config.toml
num_hidden_layers = 10
experts_per_token = 6
d_expert = 64
balance_bias = false
norm = "rmsnorm"
Below are experts of layer 5 (counted from 0) of a mixture-of-experts language model. Rows are named down (a neuron's output weights, with its number) and show model dimensions 0-111. Each number is 50 + 12 x the weight over its row's rms, rounded and kept within 0 to 99.
Before each expert's rows: a language model's description of what the expert responds to. This comes from a sample of Wikipedia text that the model never trained on.

# expert 53
What it handles: Word pieces inside quoted song, album or film titles, often pop words or foreign-language words: "I Believe", Love Crazy, You, Baby.
down1:45 39 49 55 44 78 63 54 63 38 39 55 47 44 58 42 52 44 47 67 49 59 73 46 44 34 43 67 48 32 47 68 62 46 29 55 53 54 49 52 53 44 32 60 55 74 40 48 47 67 33 42 67 53 55 60 44 60 55 66 39 65 44 46 38 63 48 45 37 30 17 40 61 50 59 60 40 56 58 53 34 59 50 55 66 47 45 45 45 45 70 70 40 59 33 81 38 48 70 60 37 48 52 60 29 32 47 61 43 54 44 42
down2:52 54 72 19 35 45 34 49 35 62 67 64 63 50 46 47 46 49 41 61 53 34 50 48 49 62 48 46 44 61 28 48 24 69 64 84 52 29 41 58 63 65 58 42 46 71 52 61 61 42 37 55 71 72 55 70 41 48 37 61 56 56 49 26 29 59 46 70 64 61 37 56 54 23 47 53 62 51 48 83 69 41 43 27 66 45 58 55 62 31 44 61 43 36 32 65 56 45 47 49 40 53 37 73 41 49 59 44 50 51 38 16
down3:48 41 54 39 44 51 43 49 73 64 77 55 44 40 54 52 52 50 34 46 61 43 58 44 47 45 58 35 46 56 51 42 30 53 22 38 59 52 57 45 44 45 54 31 50 52 41 48 51 56 42 76 53 51 43 70 30 51 63 40 20 30 62 41 48 72 44 44 60 43 59 52 64 48 53 41 48 43 69 45 33 52 49 46 55 52 52 51 67 30 44 67 54 55 42 44 56 48 46 68 31 28 41 33 51 63 73 63 52 46 47 43
down4:67 76 44 46 50 53 62 64 49 58 47 51 64 29 45 62 72 38 32 63 38 74 42 48 50 68 47 32 45 34 50 61 43 48 55 73 69 47 37 33 41 54 63 58 59 44 41 40 65 46 51 53 49 53 54 53 55 65 55 32 68 53 49 55 54 55 64 64 70 77 60 35 40 58 51 50 42 57 42 75 50 40 59 52 64 45 61 40 45 66 62 46 48 67 48 40 68 45 29 46 65 39 27 53 68 64 47 43 61 46 67 51
down5:56 43 70 73 26 67 66 47 29 49 66 71 64 10 74 45 61 50 46 51 62 53 56 44 44 62 56 59 37 53 46 36 63 50 36 45 49 57 54 33 46 45 56 37 53 45 35 55 62 48 51 52 35 32 62 48 56 39 34 48 55 43 50 34 63 42 50 56 35 61 63 25 32 68 36 42 60 40 50 34 53 66 72 51 29 56 56 47 51 34 32 54 43 52 50 49 69 54 56 46 53 36 52 49 54 57 63 55 35 41 52 47
down6:43 62 44 46 57 62 41 51 57 80 50 43 52 58 64 44 70 67 64 66 43 41 62 68 50 50 45 74 43 48 46 47 72 59 48 55 47 59 62 56 51 45 41 61 23 43 22 54 53 39 45 49 66 55 45 44 55 68 63 58 44 54 49 33 37 51 70 52 67 35 39 50 68 54 50 71 43 50 51 56 43 44 59 42 34 43 32 33 55 35 46 48 52 34 41 46 58 40 56 41 52 57 48 54 31 31 30 56 48 51 58 55
down7:43 51 41 36 70 40 35 40 48 45 40 62 56 40 33 37 34 43 55 52 46 53 58 52 51 61 50 42 44 66 56 45 39 29 55 24 46 44 71 59 60 35 39 44 42 56 60 63 35 38 57 72 48 38 54 49 59 55 43 40 49 62 44 68 36 57 38 40 36 52 55 36 24 65 44 55 58 66 38 58 27 62 58 55 70 39 50 48 48 72 65 68 62 65 35 46 46 61 54 65 53 56 60 33 57 58 59 50 73 44 43 53
down8:46 71 56 66 76 43 32 55 57 42 56 55 47 41 59 53 36 31 68 37 65 59 56 76 48 30 35 52 57 53 43 30 82 57 56 50 68 38 35 62 57 44 46 43 61 42 52 27 42 44 63 30 48 62 35 53 45 68 49 52 27 31 68 44 46 62 48 68 48 39 45 60 43 60 64 45 51 54 46 41 78 78 43 41 24 58 55 30 34 41 35 44 59 31 68 40 38 50 64 72 45 49 53 50 50 47 57 51 41 40 43 65
down9:61 38 40 49 59 47 43 68 43 53 28 58 42 37 40 59 59 42 59 53 42 40 52 56 46 47 63 45 66 61 58 42 58 62 51 38 55 56 68 71 51 46 48 47 53 67 57 36 71 49 59 37 49 36 33 46 66 42 45 60 43 38 49 50 51 56 55 29 34 49 58 48 52 40 34 69 40 19 48 54 48 46 48 34 28 28 26 42 40 35 25 47 46 46 59 22 50 51 44 39 32 37 56 50 34 67 39 52 38 50 31 53
down10:52 47 58 57 49 44 32 49 43 69 47 55 58 40 66 40 54 48 60 42 44 57 47 46 60 28 54 57 50 25 51 38 46 56 40 51 50 75 48 40 44 47 56 37 48 34 51 66 71 47 64 34 49 34 46 58 35 65 38 57 59 52 47 37 41 46 30 42 59 43 42 37 56 72 51 58 53 66 46 50 50 42 45 66 58 49 58 46 33 48 57 51 45 73 35 40 21 55 32 69 79 54 55 51 32 45 67 38 56 43 56 56
down11:34 45 60 50 56 81 63 43 39 71 54 40 48 73 53 37 60 51 49 38 28 45 48 45 49 39 65 30 64 34 56 41 32 57 46 29 60 46 59 31 36 28 61 65 62 64 51 57 34 43 76 50 52 71 56 45 57 43 48 56 33 58 65 44 47 49 43 58 65 57 49 48 69 37 36 34 48 60 50 50 48 48 44 39 32 63 49 74 55 46 45 41 49 42 55 62 52 49 52 64 47 34 60 33 63 42 38 44 71 53 63 52
down12:53 26 25 52 51 58 50 58 33 44 47 65 43 65 53 37 49 33 52 34 64 57 58 42 39 45 42 21 76 65 35 62 65 49 68 46 56 30 46 36 57 53 46 55 37 42 62 49 44 38 52 47 54 56 45 61 49 29 52 47 47 73 35 57 42 37 49 41 42 49 48 67 60 49 42 48 52 52 69 39 57 59 33 49 31 41 42 48 39 58 42 41 55 55 43 56 40 57 68 35 64 60 29 35 30 62 42 66 37 75 39 48
down13:48 29 35 61 64 56 46 37 68 69 41 36 68 27 53 59 50 54 62 33 72 62 38 54 45 42 47 46 69 50 75 70 39 46 44 39 37 78 48 49 32 47 33 68 39 58 42 42 72 53 48 52 37 39 76 48 23 48 64 47 35 52 27 77 68 47 57 69 33 46 49 54 43 59 50 51 54 32 48 43 43 50 41 24 35 43 60 37 53 39 41 32 49 51 48 46 51 59 51 44 49 35 28 57 29 48 57 72 55 63 44 56
down14:40 45 56 36 46 48 56 62 38 51 53 56 61 57 53 45 40 55 44 77 33 42 52 42 41 65 48 46 60 42 46 43 58 33 74 35 58 58 57 42 50 41 40 24 21 30 64 36 49 47 47 50 77 59 68 66 66 52 48 46 36 12 33 61 38 49 48 39 48 73 40 75 56 37 45 45 77 28 52 37 52 44 55 26 50 66 47 62 61 56 47 44 69 43 37 44 54 33 29 53 60 55 41 52 58 63 27 38 37 50 43 57
down15:23 50 67 51 38 56 53 54 38 48 52 75 49 48 35 53 41 55 39 43 42 62 49 57 60 55 37 58 47 65 66 51 37 47 68 53 53 58 44 46 59 65 58 42 45 54 40 22 44 35 51 39 40 39 67 39 59 39 68 49 63 73 29 28 35 53 58 62 31 62 48 60 33 28 46 64 60 41 38 46 46 44 55 53 41 54 61 48 61 44 65 53 57 50 48 61 51 20 45 58 54 47 75 27 28 46 17 55 46 74 50 44
down16:58 55 52 41 42 58 56 40 69 35 64 40 37 55 26 72 59 74 55 27 62 29 75 60 40 65 52 46 49 55 37 46 33 30 42 61 58 71 30 50 36 36 46 35 31 61 39 71 37 51 63 56 35 59 15 66 50 54 37 46 46 42 31 51 65 43 40 49 64 52 45 54 41 72 46 46 48 64 54 57 56 55 57 56 56 51 55 70 67 48 38 54 49 44 38 50 60 75 43 62 67 39 38 51 40 53 47 63 42 58 38 57
down17:35 77 71 53 50 50 39 54 72 52 37 48 32 55 20 77 48 62 56 32 35 30 38 52 37 50 48 51 53 43 66 59 60 51 63 49 61 36 60 56 15 54 46 60 42 59 46 38 77 51 52 52 55 32 52 47 72 43 37 60 38 53 56 59 52 53 60 71 49 40 38 35 37 50 51 40 50 53 31 53 53 48 59 51 55 47 60 37 33 48 30 62 39 57 60 48 49 54 52 47 22 39 60 41 49 75 44 45 40 45 61 65
down18:45 47 43 57 45 68 41 66 37 53 52 38 64 37 12 52 60 51 67 49 52 58 61 42 61 66 47 51 59 66 50 53 70 27 63 45 68 61 58 76 44 55 53 45 46 78 53 48 54 51 45 54 44 53 61 39 55 57 36 55 57 46 61 46 62 60 55 55 33 55 31 54 46 48 73 56 70 57 50 23 38 25 64 57 44 70 76 40 53 53 52 50 39 51 66 57 52 59 77 50 48 54 12 40 42 68 22 61 43 42 59 67
down19:44 61 17 48 69 41 46 66 49 66 62 41 51 52 50 33 50 55 44 20 40 43 53 61 61 74 36 78 35 64 59 57 44 58 44 54 51 49 73 64 62 45 53 44 78 48 48 49 38 50 53 38 45 66 47 60 56 59 57 61 40 64 24 46 42 45 48 36 39 16 35 32 37 57 50 58 46 34 59 49 42 39 41 59 59 43 48 44 53 64 36 47 48 51 19 30 60 58 50 48 43 60 43 61 55 47 31 39 46 44 71 45
down20:55 42 33 60 43 42 80 71 30 53 43 57 53 61 50 39 47 44 37 60 56 37 59 62 42 55 70 58 54 36 49 78 52 58 76 48 69 64 75 51 43 53 60 68 36 59 87 52 31 37 54 48 57 41 51 44 55 46 50 42 53 67 62 50 63 47 28 52 42 50 24 52 60 52 54 36 49 51 74 60 64 55 58 53 47 47 48 66 51 44 50 41 48 43 42 51 59 75 64 50 66 57 65 19 59 38 47 25 63 61 41 43
down21:32 53 44 47 44 51 27 57 39 53 42 39 47 43 56 51 60 64 38 65 67 68 61 67 83 57 50 49 48 25 42 58 56 54 52 47 67 66 42 75 54 45 20 63 58 37 55 43 64 49 40 71 49 48 45 46 58 54 50 38 39 67 40 58 58 72 64 37 45 51 48 50 47 48 62 55 53 59 58 51 57 64 67 44 30 66 49 44 35 73 66 60 60 32 49 59 59 49 37 42 46 44 59 67 37 63 53 58 40 43 45 32
down22:52 47 48 53 47 31 68 34 30 22 48 66 62 55 41 52 60 45 50 39 67 51 62 57 51 72 29 52 69 42 57 66 53 51 55 49 47 44 14 39 59 43 55 65 39 41 54 60 46 61 61 50 43 36 53 47 57 40 39 53 36 34 45 54 37 60 61 66 26 52 64 65 64 38 66 59 36 38 64 58 43 39 49 55 53 51 34 48 62 46 40 85 28 50 52 51 58 29 53 40 49 54 42 48 34 58 53 64 47 58 43 55
down23:54 43 34 64 53 56 40 67 47 45 72 44 52 51 41 54 60 53 47 45 39 67 54 58 42 33 41 65 63 50 37 54 58 71 33 41 36 34 53 38 58 47 26 24 53 60 58 45 46 44 74 58 44 55 43 53 60 61 55 59 40 52 73 25 50 69 50 45 64 37 51 28 30 49 66 47 50 64 42 63 59 56 19 66 46 21 54 72 58 65 47 25 60 45 42 45 39 44 66 16 48 51 34 55 30 44 55 48 33 57 40 53
down24:71 54 73 25 47 70 37 32 53 43 57 38 46 48 55 67 51 42 33 46 33 64 55 40 41 64 58 64 38 23 52 58 57 54 44 38 45 41 41 48 40 52 57 59 52 60 57 46 55 44 36 45 39 58 43 47 37 31 40 68 61 57 32 44 55 38 48 51 37 68 47 28 34 44 41 36 44 53 46 46 52 43 52 65 58 49 38 45 67 51 57 43 24 46 53 59 49 65 49 39 40 66 54 50 72 58 60 56 48 67 63 33
down25:53 49 56 45 31 49 48 51 56 44 52 41 41 38 49 65 32 46 35 53 44 39 42 49 52 27 43 19 31 63 67 37 51 39 47 43 59 71 42 53 38 62 54 28 41 67 47 43 43 60 44 54 55 36 39 25 31 57 36 47 45 46 55 50 45 67 49 62 47 28 45 55 61 61 41 42 78 36 47 58 51 59 35 59 34 68 65 72 65 47 23 61 33 52 33 32 36 54 69 36 57 34 58 36 45 40 40 40 43 67 66 41
down26:51 28 32 57 27 50 39 48 61 57 20 58 26 51 54 28 71 57 38 24 57 56 38 41 35 40 53 57 48 34 44 52 66 58 42 47 52 26 44 43 46 44 59 48 34 58 37 48 43 70 56 49 44 47 36 58 38 47 56 57 57 60 59 51 69 66 63 34 48 59 34 41 58 52 34 57 62 47 38 58 70 43 41 45 62 36 56 51 53 66 68 37 36 65 69 51 28 42 45 52 60 43 42 43 45 59 58 35 32 54 42 56
down27:38 48 70 73 30 70 51 22 44 46 31 91 49 27 66 49 64 58 46 45 42 22 43 34 42 50 65 27 53 58 45 48 60 56 58 43 30 66 66 35 57 45 59 54 67 55 54 45 51 22 55 38 36 40 63 54 59 44 44 41 48 31 43 48 51 34 61 49 48 57 47 62 27 56 52 54 37 68 26 39 55 66 66 55 35 48 33 71 46 55 63 52 57 66 59 73 62 52 66 28 67 45 46 42 49 39 67 51 55 39 50 48
down28:36 48 74 48 52 37 52 73 69 66 26 46 40 27 44 54 38 53 51 49 41 39 75 44 62 28 65 52 52 48 54 27 53 30 69 76 48 35 51 55 34 25 43 33 38 63 49 53 47 56 61 53 51 53 47 67 35 42 41 49 53 36 42 50 58 39 48 56 67 52 41 49 46 61 43 49 44 55 56 45 51 51 43 51 67 51 53 65 42 40 50 56 52 59 47 66 82 64 50 49 46 39 58 57 54 49 45 67 47 34 25 55
down29:41 56 41 42 50 31 46 43 37 26 44 53 57 70 75 69 48 59 57 49 46 29 71 68 70 57 67 52 38 50 62 51 57 55 60 73 39 66 49 54 37 44 58 48 62 54 46 67 53 46 30 57 47 46 43 48 50 57 52 53 72 51 46 38 71 38 37 40 46 25 44 39 55 58 50 33 53 62 58 55 55 41 57 43 38 47 46 62 29 48 42 71 31 68 33 61 31 36 54 59 45 53 27 61 56 45 45 38 46 50 47 66
down30:43 51 50 45 52 46 15 49 48 46 56 43 48 60 53 71 45 34 25 58 49 49 48 51 49 52 44 64 54 42 46 44 25 44 62 42 52 55 48 53 54 45 41 40 43 61 65 52 64 70 71 58 40 37 42 42 58 70 55 18 44 45 62 63 62 63 51 15 46 61 44 43 44 40 36 56 50 24 50 44 35 44 64 44 61 37 40 72 43 21 55 60 61 49 46 35 66 44 58 36 25 60 42 53 43 59 41 47 51 46 46 52
down31:51 52 47 32 66 49 47 35 66 44 40 44 50 53 43 35 61 49 32 73 43 55 46 63 69 75 66 42 64 24 48 38 37 43 69 48 56 27 51 35 29 41 40 54 68 30 47 47 43 59 42 46 52 45 64 36 56 61 61 34 55 39 58 56 64 41 63 65 63 63 42 67 25 60 52 35 61 67 50 70 50 66 50 47 59 54 42 56 60 31 47 54 44 62 61 47 40 34 46 63 76 62 58 42 50 52 44 43 42 40 56 58
down32:51 56 44 35 42 58 32 40 63 55 62 77 40 87 34 44 49 59 64 50 76 50 29 57 47 61 54 63 42 45 60 46 71 54 69 69 52 40 40 51 51 55 53 53 58 35 54 61 44 49 62 59 46 51 25 52 48 51 70 52 52 59 55 58 64 59 56 49 49 33 46 51 56 49 49 53 49 52 77 39 77 48 51 73 49 57 57 49 51 42 54 44 47 44 30 20 52 32 56 46 42 49 44 66 37 65 55 40 49 35 46 53
down33:34 41 70 59 44 50 55 33 36 42 56 48 54 43 30 57 48 39 75 48 57 38 47 58 73 34 32 57 37 71 43 42 40 54 56 51 36 63 56 41 70 45 52 66 60 37 29 39 47 69 44 34 60 48 50 39 42 50 50 48 73 46 42 54 53 49 75 48 69 53 42 54 54 25 42 31 50 35 48 91 64 48 49 69 31 49 54 40 44 42 43 60 65 47 39 43 42 56 68 56 64 41 49 37 74 47 54 65 43 59 42 43
down34:53 49 60 55 46 65 29 37 74 53 48 51 35 47 78 47 55 48 52 48 69 39 47 51 70 43 50 45 55 73 26 55 49 47 52 44 47 57 54 50 46 35 51 62 59 65 35 63 57 54 41 46 62 36 48 40 37 58 48 51 32 48 55 36 54 56 35 56 65 50 62 48 19 50 55 58 42 48 38 25 42 24 36 54 60 84 47 57 66 54 39 35 52 45 57 44 40 56 65 51 72 26 19 45 60 53 46 57 59 30 50 52
down35:43 42 53 57 36 46 65 34 47 65 45 43 57 32 63 55 69 55 37 33 61 32 42 62 62 63 49 41 53 58 38 38 40 58 62 56 66 35 52 70 54 53 42 61 91 56 46 56 62 30 56 50 66 37 45 52 59 64 48 44 62 46 67 71 58 50 40 51 48 48 72 42 47 54 62 63 20 66 51 50 54 32 46 61 35 57 46 43 34 52 54 48 54 34 59 69 32 49 25 39 57 29 52 58 46 54 41 47 38 46 45 53
down36:28 54 32 59 50 58 39 40 22 66 42 46 54 52 48 40 52 53 44 52 66 42 54 44 54 52 51 44 59 39 65 69 51 49 47 49 45 56 58 64 52 33 24 32 58 39 42 61 65 40 55 60 26 58 63 63 34 56 47 52 50 39 48 48 54 41 62 59 52 21 47 60 19 22 59 48 36 31 53 48 45 54 68 45 38 66 64 66 53 40 54 40 58 39 47 33 44 77 52 43 61 42 56 45 58 56 57 55 33 35 64 53
down37:60 34 48 47 41 49 58 38 30 70 47 52 39 49 54 34 47 48 54 59 35 59 58 54 56 57 68 54 50 43 54 54 37 43 59 52 58 46 70 64 41 58 44 32 50 32 52 54 52 62 44 42 59 39 46 51 51 56 51 65 52 48 43 59 59 44 45 21 44 64 68 41 28 69 45 33 42 43 50 56 38 53 46 42 55 22 67 56 48 46 27 59 34 62 73 64 50 57 61 51 47 41 52 48 31 49 38 60 42 47 52 47
down38:64 58 73 46 49 54 37 53 73 68 60 52 65 56 32 43 57 60 49 73 60 57 54 49 63 44 72 48 38 56 43 54 25 63 56 46 47 35 46 59 83 54 62 55 61 19 44 37 51 53 41 58 62 87 76 49 62 43 52 59 48 48 51 41 51 29 50 36 51 55 50 47 49 65 59 53 58 64 51 56 43 64 43 44 54 47 64 35 69 74 69 44 39 61 52 51 32 43 51 53 59 53 57 49 46 45 57 42 54 24 31 26
down39:34 54 53 65 55 57 60 43 66 67 51 76 49 56 47 36 38 51 62 42 46 23 46 61 29 46 36 32 67 64 54 59 34 52 54 70 56 60 46 41 48 39 48 44 56 51 53 59 60 49 42 46 58 53 52 56 37 28 52 52 41 65 43 60 54 30 69 58 63 69 74 73 59 62 40 64 42 46 61 40 37 50 47 59 55 56 74 33 49 71 71 61 59 56 64 55 57 58 61 58 57 58 55 42 49 56 60 45 55 51 40 60
down40:59 42 43 52 56 38 44 48 40 48 38 37 58 44 53 56 56 43 41 49 65 73 56 37 59 52 52 67 36 48 30 20 51 38 33 27 46 52 48 42 41 64 45 89 60 41 49 50 41 51 24 45 46 52 37 46 58 48 55 62 34 54 52 67 72 39 45 56 76 53 54 56 42 47 51 64 39 56 24 45 46 61 65 60 52 51 46 63 62 37 46 50 34 58 21 51 39 23 57 50 51 48 54 52 62 55 62 57 51 50 60 38
down41:59 67 41 55 58 61 34 59 54 50 51 39 77 64 45 39 50 56 54 17 45 71 37 27 43 64 37 74 45 58 43 52 54 73 49 61 61 62 40 49 44 50 62 40 45 50 47 49 45 44 58 38 56 49 24 42 62 49 58 51 43 58 49 41 34 64 33 45 41 43 39 50 47 57 37 38 42 49 31 47 62 48 59 42 43 54 24 43 22 52 65 40 36 60 29 74 49 41 43 63 35 41 56 68 59 52 63 52 40 38 41 49
down42:25 56 52 54 41 63 52 52 67 62 49 30 51 50 57 63 62 41 49 49 44 51 38 44 49 29 30 44 37 53 68 37 52 49 43 55 64 69 54 81 58 64 33 38 50 46 34 35 38 52 55 50 23 22 34 32 60 47 63 50 36 33 51 53 38 65 61 52 45 54 67 43 45 43 63 62 44 36 49 59 63 64 37 41 46 44 54 61 29 62 53 57 56 54 39 59 57 45 42 77 48 42 70 40 49 49 45 34 53 37 52 60
down43:77 45 54 56 35 70 34 31 73 19 38 61 27 50 50 44 59 49 35 34 65 57 42 37 60 44 48 61 60 53 51 41 47 43 77 47 49 70 66 43 61 50 44 62 47 48 56 40 56 45 30 57 42 70 46 60 36 35 35 80 65 52 51 57 51 66 42 56 49 28 41 43 32 54 52 65 46 59 66 50 53 51 34 36 39 70 61 23 53 54 63 30 58 64 60 62 49 48 39 57 58 58 42 61 63 33 56 47 48 40 44 25
down44:63 61 41 47 26 35 30 53 25 57 60 58 57 41 48 57 36 78 46 46 42 34 35 55 39 55 49 53 43 69 55 26 43 56 64 61 34 41 64 63 65 46 68 41 52 51 62 35 63 33 30 49 46 42 70 34 36 39 55 63 44 55 54 39 60 41 37 51 66 59 69 49 35 61 39 75 56 35 42 66 34 42 48 57 62 68 51 43 40 43 56 51 53 67 37 48 53 53 53 62 52 36 44 50 58 59 52 60 43 49 45 65
down45:61 48 70 43 71 45 53 36 37 41 38 50 44 59 52 56 42 15 57 40 75 65 49 36 59 76 63 33 38 45 38 46 57 52 46 47 54 47 55 41 41 54 42 51 49 42 38 56 48 48 31 38 42 54 50 66 44 61 53 66 59 70 40 45 36 54 47 41 62 54 63 47 36 43 40 51 53 52 69 31 52 36 59 37 59 47 33 51 38 59 31 55 64 37 65 56 53 45 57 48 44 71 46 43 48 42 53 51 58 42 60 51
down46:26 50 55 41 22 76 26 48 27 38 65 57 44 42 35 51 58 25 53 45 46 57 58 47 51 47 57 35 37 33 52 70 65 32 44 64 54 77 37 55 55 53 46 43 67 58 55 52 61 36 55 45 42 57 43 34 66 47 55 29 48 52 36 60 38 61 51 53 29 27 47 39 32 58 40 45 48 51 31 39 46 53 34 63 59 58 39 74 47 40 36 51 74 45 54 70 51 67 59 49 35 33 64 55 58 34 62 32 62 59 51 61
down47:45 55 70 37 67 32 50 48 53 70 57 51 38 49 52 42 56 56 60 50 48 34 27 65 68 41 61 54 56 63 58 56 36 63 33 59 56 60 47 34 41 38 60 77 35 36 51 54 58 48 68 38 48 52 51 52 46 49 28 30 41 42 65 53 54 50 40 46 38 34 57 60 51 57 53 34 51 56 53 20 44 43 51 22 63 61 31 57 50 50 41 42 44 46 71 36 39 57 59 53 49 63 38 55 71 46 33 14 56 45 63 38
down48:55 54 64 52 56 34 60 65 55 53 54 55 79 63 45 62 35 57 45 63 49 61 60 53 25 43 59 56 49 60 43 35 64 51 48 58 59 43 57 43 44 44 55 60 73 57 26 77 45 47 64 41 39 45 39 26 75 56 43 41 24 23 58 40 47 60 44 48 48 27 44 57 48 74 54 52 74 61 60 54 62 33 56 41 51 66 77 56 46 43 59 40 41 23 40 46 45 36 55 49 62 60 49 56 35 57 63 35 65 63 78 52
down49:60 43 66 43 35 39 46 41 54 53 33 44 47 32 57 60 54 60 46 51 56 79 70 62 74 47 35 41 54 51 47 65 38 41 33 53 53 46 46 60 70 32 57 55 51 39 42 34 40 47 40 26 43 40 52 32 58 56 29 58 55 61 52 48 36 44 33 44 45 60 64 41 37 49 46 51 40 34 61 37 30 40 46 39 57 53 28 41 33 59 53 50 57 53 73 65 59 49 62 60 52 35 52 56 60 66 56 53 30 66 62 52
down50:51 51 45 68 72 35 42 32 68 43 44 57 40 55 33 50 39 36 43 27 52 70 44 41 38 40 37 50 59 47 47 52 56 44 56 55 40 52 46 65 35 59 67 51 22 40 55 54 27 50 40 53 50 49 62 51 52 51 48 33 21 61 67 31 43 40 61 46 72 45 29 61 55 46 46 54 41 48 65 56 49 53 37 52 78 72 49 64 51 64 28 54 48 39 54 49 59 54 51 50 39 63 55 34 51 39 41 46 63 55 35 49
down51:62 57 51 43 40 56 61 38 69 57 59 43 34 51 42 51 34 55 39 67 38 73 35 38 37 68 30 39 62 50 37 61 65 49 54 40 61 59 55 58 61 46 60 67 44 42 48 55 52 53 45 63 59 57 54 57 47 55 66 49 34 57 55 58 48 43 54 66 71 42 57 77 36 48 36 57 71 48 41 63 41 47 59 50 35 58 35 36 56 53 47 52 55 42 58 46 43 42 35 68 50 32 40 73 56 51 39 61 17 42 48 54
down52:60 48 49 70 73 73 50 62 53 41 48 20 52 43 42 69 30 53 32 42 17 40 50 29 56 39 29 59 45 41 69 52 55 65 60 47 39 43 46 26 62 66 70 38 49 32 36 56 59 48 42 40 64 52 58 32 50 52 52 45 33 53 54 58 51 56 49 64 60 51 45 59 61 58 63 58 57 65 49 44 44 47 39 65 52 44 51 63 38 42 42 51 64 63 58 46 36 53 67 55 61 60 35 53 59 65 65 61 77 24 52 36
down53:44 53 36 61 49 31 67 58 59 45 66 61 26 48 58 61 49 38 25 44 63 45 39 59 56 41 58 54 64 50 52 32 66 55 44 44 41 39 28 72 61 28 62 34 59 43 46 18 50 36 55 56 40 75 48 52 53 50 28 64 58 40 70 35 53 41 53 57 49 38 44 38 40 59 40 50 52 67 41 50 55 45 44 48 48 45 61 35 38 66 61 40 53 44 50 43 46 60 42 37 57 48 67 69 41 60 42 50 33 51 77 47
down54:70 67 37 47 42 49 71 56 44 51 40 27 51 56 41 61 40 55 60 43 49 50 26 42 41 61 35 56 44 51 52 64 58 25 27 40 61 64 53 36 61 55 66 28 74 37 53 58 57 50 42 86 62 43 57 51 35 52 33 52 59 47 67 61 25 71 39 48 33 67 51 40 33 29 58 57 42 58 44 68 48 46 44 63 44 46 37 61 36 43 64 67 49 63 36 61 51 37 56 35 41 67 49 58 52 50 36 45 52 57 50 51
down55:48 54 50 45 54 39 62 45 40 42 48 31 36 36 54 61 44 60 41 46 21 64 68 41 44 44 74 57 52 42 52 37 44 64 54 41 59 54 72 41 52 66 43 52 28 18 65 38 53 43 67 51 31 25 33 49 64 58 62 81 57 54 47 75 47 42 56 42 67 38 14 67 44 51 39 59 57 50 33 60 51 55 46 51 61 56 74 49 68 38 51 50 62 55 25 46 56 50 72 31 83 39 50 46 44 41 44 69 47 56 39 60
down56:50 47 47 53 46 45 26 40 52 43 47 67 51 47 55 34 40 43 60 50 54 61 52 58 39 49 53 52 54 60 46 71 25 56 42 58 28 57 21 38 52 36 63 53 78 45 52 54 37 73 71 50 37 56 51 52 46 41 69 48 59 58 39 55 37 27 32 42 43 62 58 41 35 44 43 62 40 53 51 60 56 64 43 50 59 37 35 48 77 65 61 45 61 60 51 47 51 52 33 40 60 36 52 39 50 63 48 32 46 47 52 60
down57:38 51 72 56 41 54 36 36 39 55 45 45 61 49 65 32 33 39 52 60 56 27 64 59 52 64 73 40 52 69 32 37 50 24 44 44 39 51 73 36 42 52 45 36 54 97 53 56 48 26 48 49 62 50 36 51 62 76 47 40 38 54 68 65 46 54 55 37 48 45 48 61 58 50 51 42 40 71 55 33 75 52 60 40 51 54 34 43 41 37 40 58 42 66 41 51 27 55 49 63 58 51 51 43 64 39 72 44 53 52 55 56
down58:45 39 44 43 77 47 52 48 39 34 25 54 37 47 52 54 42 54 69 62 57 36 40 51 52 25 62 59 50 44 57 62 46 44 64 56 52 41 36 34 45 49 62 38 57 35 45 55 60 42 55 61 47 46 50 37 36 78 41 43 66 27 40 58 55 57 46 28 29 52 62 51 47 56 43 65 35 46 61 54 51 69 67 55 48 68 40 73 24 35 58 64 56 36 47 67 45 58 41 55 52 44 52 58 27 38 54 59 63 49 45 39
down59:52 39 53 46 63 47 61 57 59 56 37 50 48 57 45 56 28 52 47 56 68 55 60 55 26 69 70 55 39 72 42 22 46 55 61 62 35 59 32 64 56 22 54 39 57 57 54 64 39 51 38 39 54 54 49 72 48 45 68 60 55 43 48 55 55 37 33 47 44 63 43 41 58 41 48 72 49 65 46 35 31 29 55 54 57 73 51 55 48 44 30 63 42 59 45 62 59 54 39 58 52 42 56 51 49 31 41 59 38 48 61 62
down60:66 50 42 51 61 60 42 61 64 56 62 87 60 45 46 46 52 37 60 45 42 42 41 19 57 42 41 29 57 57 37 58 55 66 50 40 56 61 59 29 49 39 53 51 50 48 55 41 53 76 66 35 39 43 63 44 30 47 59 54 31 54 64 73 51 51 52 78 37 55 57 51 46 39 41 44 46 44 37 61 46 57 50 57 55 40 60 54 60 66 48 51 51 86 50 54 63 52 59 57 63 62 51 43 44 50 54 61 47 41 52 37
down61:45 69 60 39 66 65 35 46 38 52 67 57 40 51 52 36 67 59 37 29 46 45 43 51 43 69 64 24 30 48 49 54 44 45 37 71 44 43 55 40 63 64 36 58 71 71 80 63 37 61 25 47 53 54 44 40 64 43 51 46 50 76 61 45 39 47 47 73 41 53 43 53 48 46 41 56 39 57 44 50 37 74 69 53 51 47 60 38 46 53 59 54 58 36 60 60 44 14 45 56 34 53 57 60 43 55 25 57 76 57 60 46
down62:51 55 38 50 80 60 38 41 60 49 59 57 54 51 46 32 64 58 42 40 37 42 32 38 63 33 61 62 50 49 75 50 65 48 54 65 61 54 53 45 76 72 28 57 52 60 44 50 62 47 51 42 60 62 62 46 38 45 37 50 53 53 37 35 58 30 51 44 33 53 53 48 64 76 54 39 54 66 52 39 68 65 71 48 50 45 69 37 36 53 51 75 73 58 63 57 56 64 44 49 38 61 51 47 74 63 50 63 54 43 44 46
down63:58 52 46 65 39 44 47 52 48 59 38 54 48 37 52 42 52 37 57 64 18 53 41 43 65 40 67 52 64 51 56 66 42 28 43 49 42 53 47 68 49 58 61 58 50 44 34 39 57 48 62 34 46 36 48 27 26 62 49 41 86 72 46 39 53 46 44 58 53 76 64 43 46 41 34 47 54 60 36 51 23 66 56 59 53 31 51 55 66 64 65 26 40 70 37 45 35 49 40 45 59 73 26 49 56 65 41 48 38 54 70 57